Experts of a small language model.
Size: 9 layers, width 320, vocabulary 5012.
Experts: 64 experts in each of 7 layers, 64 GELU neurons an expert, 8 picks a token.
Training: a variant of SOAP for the experts, 272M tokens.
Below are experts of layer 3 (counted from 0) of a mixture-of-experts language model. Rows are named router (the router's row for the expert), down (a neuron's output weights, with its number) and show model dimensions 240-279. Each number is 500 + 40 x the weight over its row's rms, rounded and kept within 0 to 999. Numbers have three digits each.
Before each expert's rows: a language model's description of what the expert responds to. This comes from a sample of Wikipedia text that the model never trained on.

# expert 34
What it handles: Word-start consonant clusters like fl, br, st, w, plus the first bytes of non-Latin scripts (Thai, Japanese, Cyrillic) after an opening parenthesis.
router:467471497497495472465524530526525553495456536548533416555498479473557519504529447422489476434508509499486459552577438474
down0:524477526499534480453498547485460483521431432502409569488441469460493514549423501479497541492407533468492485618538511445
down1:513514501500512540352512538476507479532575515467506490532509479487522537450535500495484450528520495466454466521520476511
down2:475536519491550444585480574549534513491479510512452526458497577489474397522505534514485448487494481542465457502545466548
down3:429560578473531516425510420483487565518509536484549499544542436494545539504440495523543522498454477522486471465441463484
down4:492431492521459466570543540512544490523421549589491508516599456554515505464540496419448492523499480473473513545487468465
down5:453521554481499532466452557502465523408528572539531558526549487409537517532511544532449588505477493548458623530510529502
down6:548486579559432529473405518469475453534489560466507415522394461497475419495497463494515564527556486528496432507531505406
down7:506474506446580465557492459585470521557518519513588493481447479550487409595509524465553534505432514498454514541503509540
down8:468510465493556491306477493437549451505502468513541497511509494514579530471497500488425508478527493488463435440518557488
down9:499532475463482535470448500542476497529497493487517515450589462483554411419451550454497458473460450452477538537553510493
down10:479516430485499433544492465545500495488436538520515485508472508514490468558520501533518526456486521459485565555509508500
down11:538515494530592518518510491514450499427490525494500523500490522481492435416446501465490461482544537521545529500480508489
down12:520463543455481448437486511543434586488511517530515553479453484563492487482454478496496516459457413485502522520492495532
down13:442483514480443499504516558439559447449472465508496533455539467539499481482499456522485500495483515520442507457555521461
down14:454484542500462495516510496432538414477480449584457541501471513507486512511544543528518560490582583592611467443486527459
down15:465544596507521483477513479482510517544530578548483518469518509439548515489501490559492498460540560565474492547423484451
down16:474544419460495542508434478481474463460461498503470461520413522509480465483515547499552513482464465566576481557471457552
down17:526557464454496546505474517496538582466496479461622433519438484462501477493399474470543468516475499419511514496447518468
down18:524535451496492467500568557478480526513529505567472408489536479511472462521418508493487578521471566469544551496491501495
down19:542480489498582512462593494514506502495484539450512459488475501491570488564526470508440534529532475585585516558463517478
down20:494472511498546436477508506505477523442560471521473499420634534578438517467492499510581460411444505483575413468473451512
down21:539545482507521554580579561523465448531521521579479481547508523501484469466494463488440473440493519560485525480451487574
down22:521516514432489537578535493401514442480548513474467435582528513542454440522540507498542416491538556565538462497529466470
down23:531471512552506510526523550528461512418508444444491455465478532555461537571523483597512497496475511472496494520528505568
down24:488516510561531546462490521458502509545510478487526514540454490484539519524456592519446590516556505472493455525486542538
down25:464570509475487535414501514480543553519559491540467456527432537452462520540554446490515611495485542551444454483538535504
down26:472472509510532359384497585459540467546556462469492513413456523554476457488538504527415446501518488493488415513505448426
down27:488485530436453506478509501467479540486474451543565485531442503438541488482434459511479478549533525479478424462529581464
down28:517467467589482484510440473510538512538549432540497497418566440448445491486510492516459487468544527487476517430434532489
down29:499485503561521472522532557474518510637474467560521515499432481457458500549544546487476439492503490481466504499469412555
down30:504552552510508500549518541498535528447460544469583555467547585425434526542493483511531509395529506458515525493497470480
down31:459566589525506442473640518455520505543475446476466465464453435506488492474484506574518526505443505517471500477583485527
down32:529534535458398521614463473489495510500491523476474514507530522566483424449553578448476523498553520476517495428520477457
down33:539437499537556521547489487474521465426520460504427452578460492484490447465481438504487523514538396419561500594489520574
down34:508522518522470518484493462503594469437507507482547481465470532540468474511464501523465558544508458470501480522552596495
down35:524546570515507478467499545440519492548476478543406420549555520498514497485454476565493462436562528514497480441506503519
down36:529484525505522557560482463557550554527480572501488508493558473551516545489519481484514552546432504525469488514476488530
down37:520483512481565513471449491492444557609456537515394534530544497431559541505527533514530472540512510459497596382516479537
down38:469639573567433524533513515489491443516544497533462472405497533507482560428488421472492547542506423481497485445433593528
down39:555449481541529492475474512553575514529490497497554468494514475506473531474414559446510474587560567560520508479530590424
down40:429421450473501523482536482504492557520485479499514597552513478500457514510526517540508613473438498514483628502454510518
down41:459473509506561499521465512532519502413466448445482453483470432442430469502506521534531518478518489509574503526464560421
down42:574511403496478475506546523453535503550479478452573524465481509577502476491529506521535499432481482491497447502482530423
down43:433470475557477500563393486460518490508551492573537507534524466499487455584548479492552474514531475495520521601495490519
down44:528469501530479602576434475525507555526432509612506535534461525494463519517487439558535535462503546468452483505505527470
down45:420496510461493541480558530487521336482442448476532457489521545476538397495484464414535533476521464406510519502463483584
down46:474414519559500517572476437495404561530462531477541551549539548480419559554515423523541486507496529484561534534452527565
down47:438525429559466434461502537463505536471569483452485567534573504564505498479492533492485481472504486456490485573438565488
down48:510584545548497513451449487524539515479532518531506376466566515479475469512467474512490528454637478455529513458540467500
down49:509524518530473471442443459546573529483459501540500491528490536473515552492484440469485481474472495497610434510521470549
down50:548482506475419498579600476492474506520505515517525503459491510544562476573579484576437513482500567533493485477551494444
down51:477418499535440481522451583524452544490493518551513476468477469470424524472501503502521542572445466458459506505541474454
down52:480537522473609462466527513524492509547501478460473472484558496469418420501447481477498550522485504520473555630458461512
down53:412501490490564561390465524566493446544579571421515486545478476479553525539470515449517432507436518486404410454483563542
down54:552510516514569488472571488523505518445560423500450494487510481550495576469515543532492478486541492513389520513440470487
down55:504520447615442455441471518515523484469528471496443569511541441500526570457468519437557489563437428557525495511458460491
down56:514416545497426496525557421499474481514471413487505494567554468474508524451434527495543548587454503481489452511510511481
down57:521526486427461479406508537501471577535485475428503585527464429565533466496462599448443489528517458508383408529481487543
down58:537509536538500487583464424505455525497523545499495528426520503512442511498508526535480552517475503453496509562495498581
down59:497496496564547524575532555501435491497495512568468441534478472454503497490434574567533561549530526529497553516485474433
down60:450541406462495544476530542493490493483475588518494451542542513517484495507473435603561486559503486504499550484532466480
down61:484430545539505505381474534623474557477505584535549548577415484500512437531490538431583512523516488459481498491475485507
down62:553493478552544480535391541449459514461526506514456478460422539503487514507491537532522550509476510543501518502509449429
down63:500513567541498519561429524489573481506428452506484509564482447473575488510506506478497580557498532489505530496505518491

# expert 35
What it handles: Capital or lowercase first letters and consonant clusters that begin a word, often place names or table entries, such as W-orcester, Cl-ay, Pl-an.
router:491454528483519403474454485546492583525536504535493519536473592442517563477405519445515473484527515505507507465584424532
down0:462527533514469458517486405451550488493607504493458443523522497521502498509492499542501521537490520579419471544480426496
down1:534494563490538459563501470524457542446478524502491511542536493547517536400517534520487509413494537576434495579491525463
down2:542454545429506503469520476519533504528507551455570504516523438470471503482527532428509470483513501474516456546538525506
down3:445516542477470530303581529432606460509578434483467489517545506475552482551547466494494523522496499478527461531521508446
down4:402501546489524502503480515529529449522496516544523440523573459609471459511503511526447505519516517467481535458464416471
down5:518487506540454495556432417452442474486433503503476480453533525535458504497547444583509552437521397537419471457448518464
down6:512505475382472535440417474477532501505543452483544531571513457540509519407463478485455464539514498519483531463454535473
down7:556459504518444529575457505479471467508494517527507509446465497490516495483515477545458428438514456500529518423451444496
down8:544554497551530487484548490477582517451497495478469501481519507374460503564492483489519512476418545486578443535493493423
down9:475445521505537585497516499475477509490498475451545505465397480452504571462451465513524440540524511456569430507530507537
down10:456562565585499474507420558544549523516433539550574499425524541489567486499511501499491484462516498473483458484456553425
down11:470455420500505535448482531468540494528533525513433529514498454507522485501542540465545479492419490521560487509533525544
down12:513525484489494494456499548380474438603515461445510513536508506531488453509511448491514423461424449571482516487512508521
down13:500513502437457552496502474515451433566536530486433466445512572464490497502464497553478510578507547539514549486503469557
down14:511458489486505523503470494504543484532530556515533519486500466640559494542470470496544516509513470468481570462454496539
down15:475508422452491490506511542479474497549523472488554573482483565509553484531521432438538494519510516520469416484573524497
down16:519528527474552544484494530537513560421451549493503422449492515543555541485494458477519479503485437505533476455537548498
down17:530463429464481482484460493424513462495474507574528504435468496479529494466574477508506432483514569382487514529508471405
down18:508490482489481514649560654515528471501522536532435502558431467545528470581473522510511578490516471490553557517577513487
down19:464527526543525522495547473532485559574507458458481483464429490561527428515480472455564583503462470440503439498489513573
down20:468581585446543490488457496406526531486466450446517494553498523453458443513517502483541516511548461571573464478463524511
down21:471448521493452462462465473448515473505468468455545551544489442424551494518492494553522525506515529507486468550450462458
down22:421480497522521492496448498497515508600553487495531564574527418480486579509546480456491524580438537508553528565482559540
down23:511503548532496424480461503496502555495591502452488468479519489517482487480523483506500496517462498514444471525410527486
down24:492511479466589451410510437485626457518486482466518424567483490498533524538445474516526556548512534463542454511495494495
down25:558591476502511539429458427510513551433523551532521478543550470492497540499475578494550590487505517527414528508557493490
down26:522506456528472526506486541542476453530488507470501439467464427459561439464526600505502489502560596491475484519535496524
down27:527478491534537463374541437497482494476516402531464510526502516505493520523509490472464519533450472453373505438467511535
down28:500449548458564529372508482528490555542573523554502543511497421521481560552441514544516553538524494474499455471452535542
down29:552467460563542490487596502384501482492516487510481513439550463532460543462495563491479502496479478409501557495466500530
down30:494508494562500492560526474511465392490473521528456453537541579500579553467508498484479521446553509581438431505427489468
down31:471456551466456464457558546551498452439471462468485537481470568475565490512569474501523555544483567490456480592484605523
down32:539483590496507422443530487531505476410513502540448459519639477433526483546501484512455530488518508523453522472497531556
down33:491476467532469491498550490483476549553457498502443541561479503518492531447571476509484423510448523448527521488462536492
down34:430463424497452441457448490485536479479522505488488484497467493501518502492472483584532523508451507518555497489541506470
down35:465554451459477519468495483504483434521476495483487537489450433495397484526493523478527487439544442474492523525569519582
down36:481535519475438445482557537457563451486524457471513552452563475472551496450565484548479467507431515477487528427484488512
down37:542455504489432453399511553586500476434505449489532510422498577497474480493440518521539486454523527486474537463504537508
down38:568577495434550485567521574462497533441480502530536555458504510504473492517433494530421462527492441478500529500578473433
down39:453520507497396537557465545504412607520552453507440507457533488601463519494420472512437487499490441495565504492517426540
down40:540495503522457552509515501499495530501503468481466452530519458461436434476423499513579548576522503596465527524516503430
down41:509510458538501492542552454497479584602590529443416520492563505472563535474460481433459465508495570502572509513504509536
down42:538433543502549484498415474480418539482473517469487476495392551501563513505462544527482485492496568528526480529486507483
down43:485495470610490492384496488533447509569481570496469461492507408492490556528493555533463477541550561510493492544469434461
down44:505474456521562513521494422442434396439482466546477504503486502554510579564456524532576544492478484455534545460440518489
down45:473556479548512530433497481448527456482545545561430505531423544523483494447511468514462550505542514520470512451490432475
down46:494497456467510529446504506540504535438508500541497485516517579524502518398490496520539557407434473539536458503506488500
down47:555429477561552491383464551511493536504564511545507463505537528501429503509463461498489529505521487482477524499412475506
down48:490466492453503621497459454570495538428477563446500559502504484446494542419437492459493530502472490496413569595519499529
down49:489535516540476499516387505497444451533502483468480541543504551520468451508501530442469521470496471446460491524550416529
down50:491538489463553554496503493492461496473496594509530469531502467511508498549536517543476533494552410492426544509460540487
down51:502465484496497522481467509554390511470486484460516451541457491493612537485555459461476488569448502507457535484546475531
down52:469476470552535500354435485525493517521451504466465584516435441508508474549478473511512537537444473518499509599526483414
down53:487503510523561484396500584470509435481484487507557574474485480588521495447489511452558482544509398498515500545553501502
down54:515490481483497457355548533473532468519512443478474484535474460453522524519468534460518518519505447516528449474532494516
down55:520476522413527466537519522501483501500490484482484493493472483478479539545499504495487543403493505518479468504522496466
down56:478523476626451498439545504530522583496443504430516426440518441470519499438521538513515487438479448471424472472516490441
down57:555520469526453513709497532402507516504489526490460468527504559497413459512466518497467562495481565516480519485499466494
down58:458564487500480503478497546479487524528583508477517493504485433471471480446522426486518456541481430428466487514547471512
down59:506484507500512468526543546564529524505452551556499529447473521470484485445462428525508600518520493502516506533376547521
down60:452565545419485444458531522509513486496464514553552469534563507485561429524553577474477497451519564512568491546548535487
down61:529494478530506477647457536513520495532470462571503497520450487465498478483522535553506447540525500480574557547433497508
down62:487590578498526515535466535533495477533480490490540571470540436549470493508596494521382488524499537562513502467492506553
down63:511526517529500453509429480482521534530437536522477503444598447466488506538486449477433485532509533464434507471510496566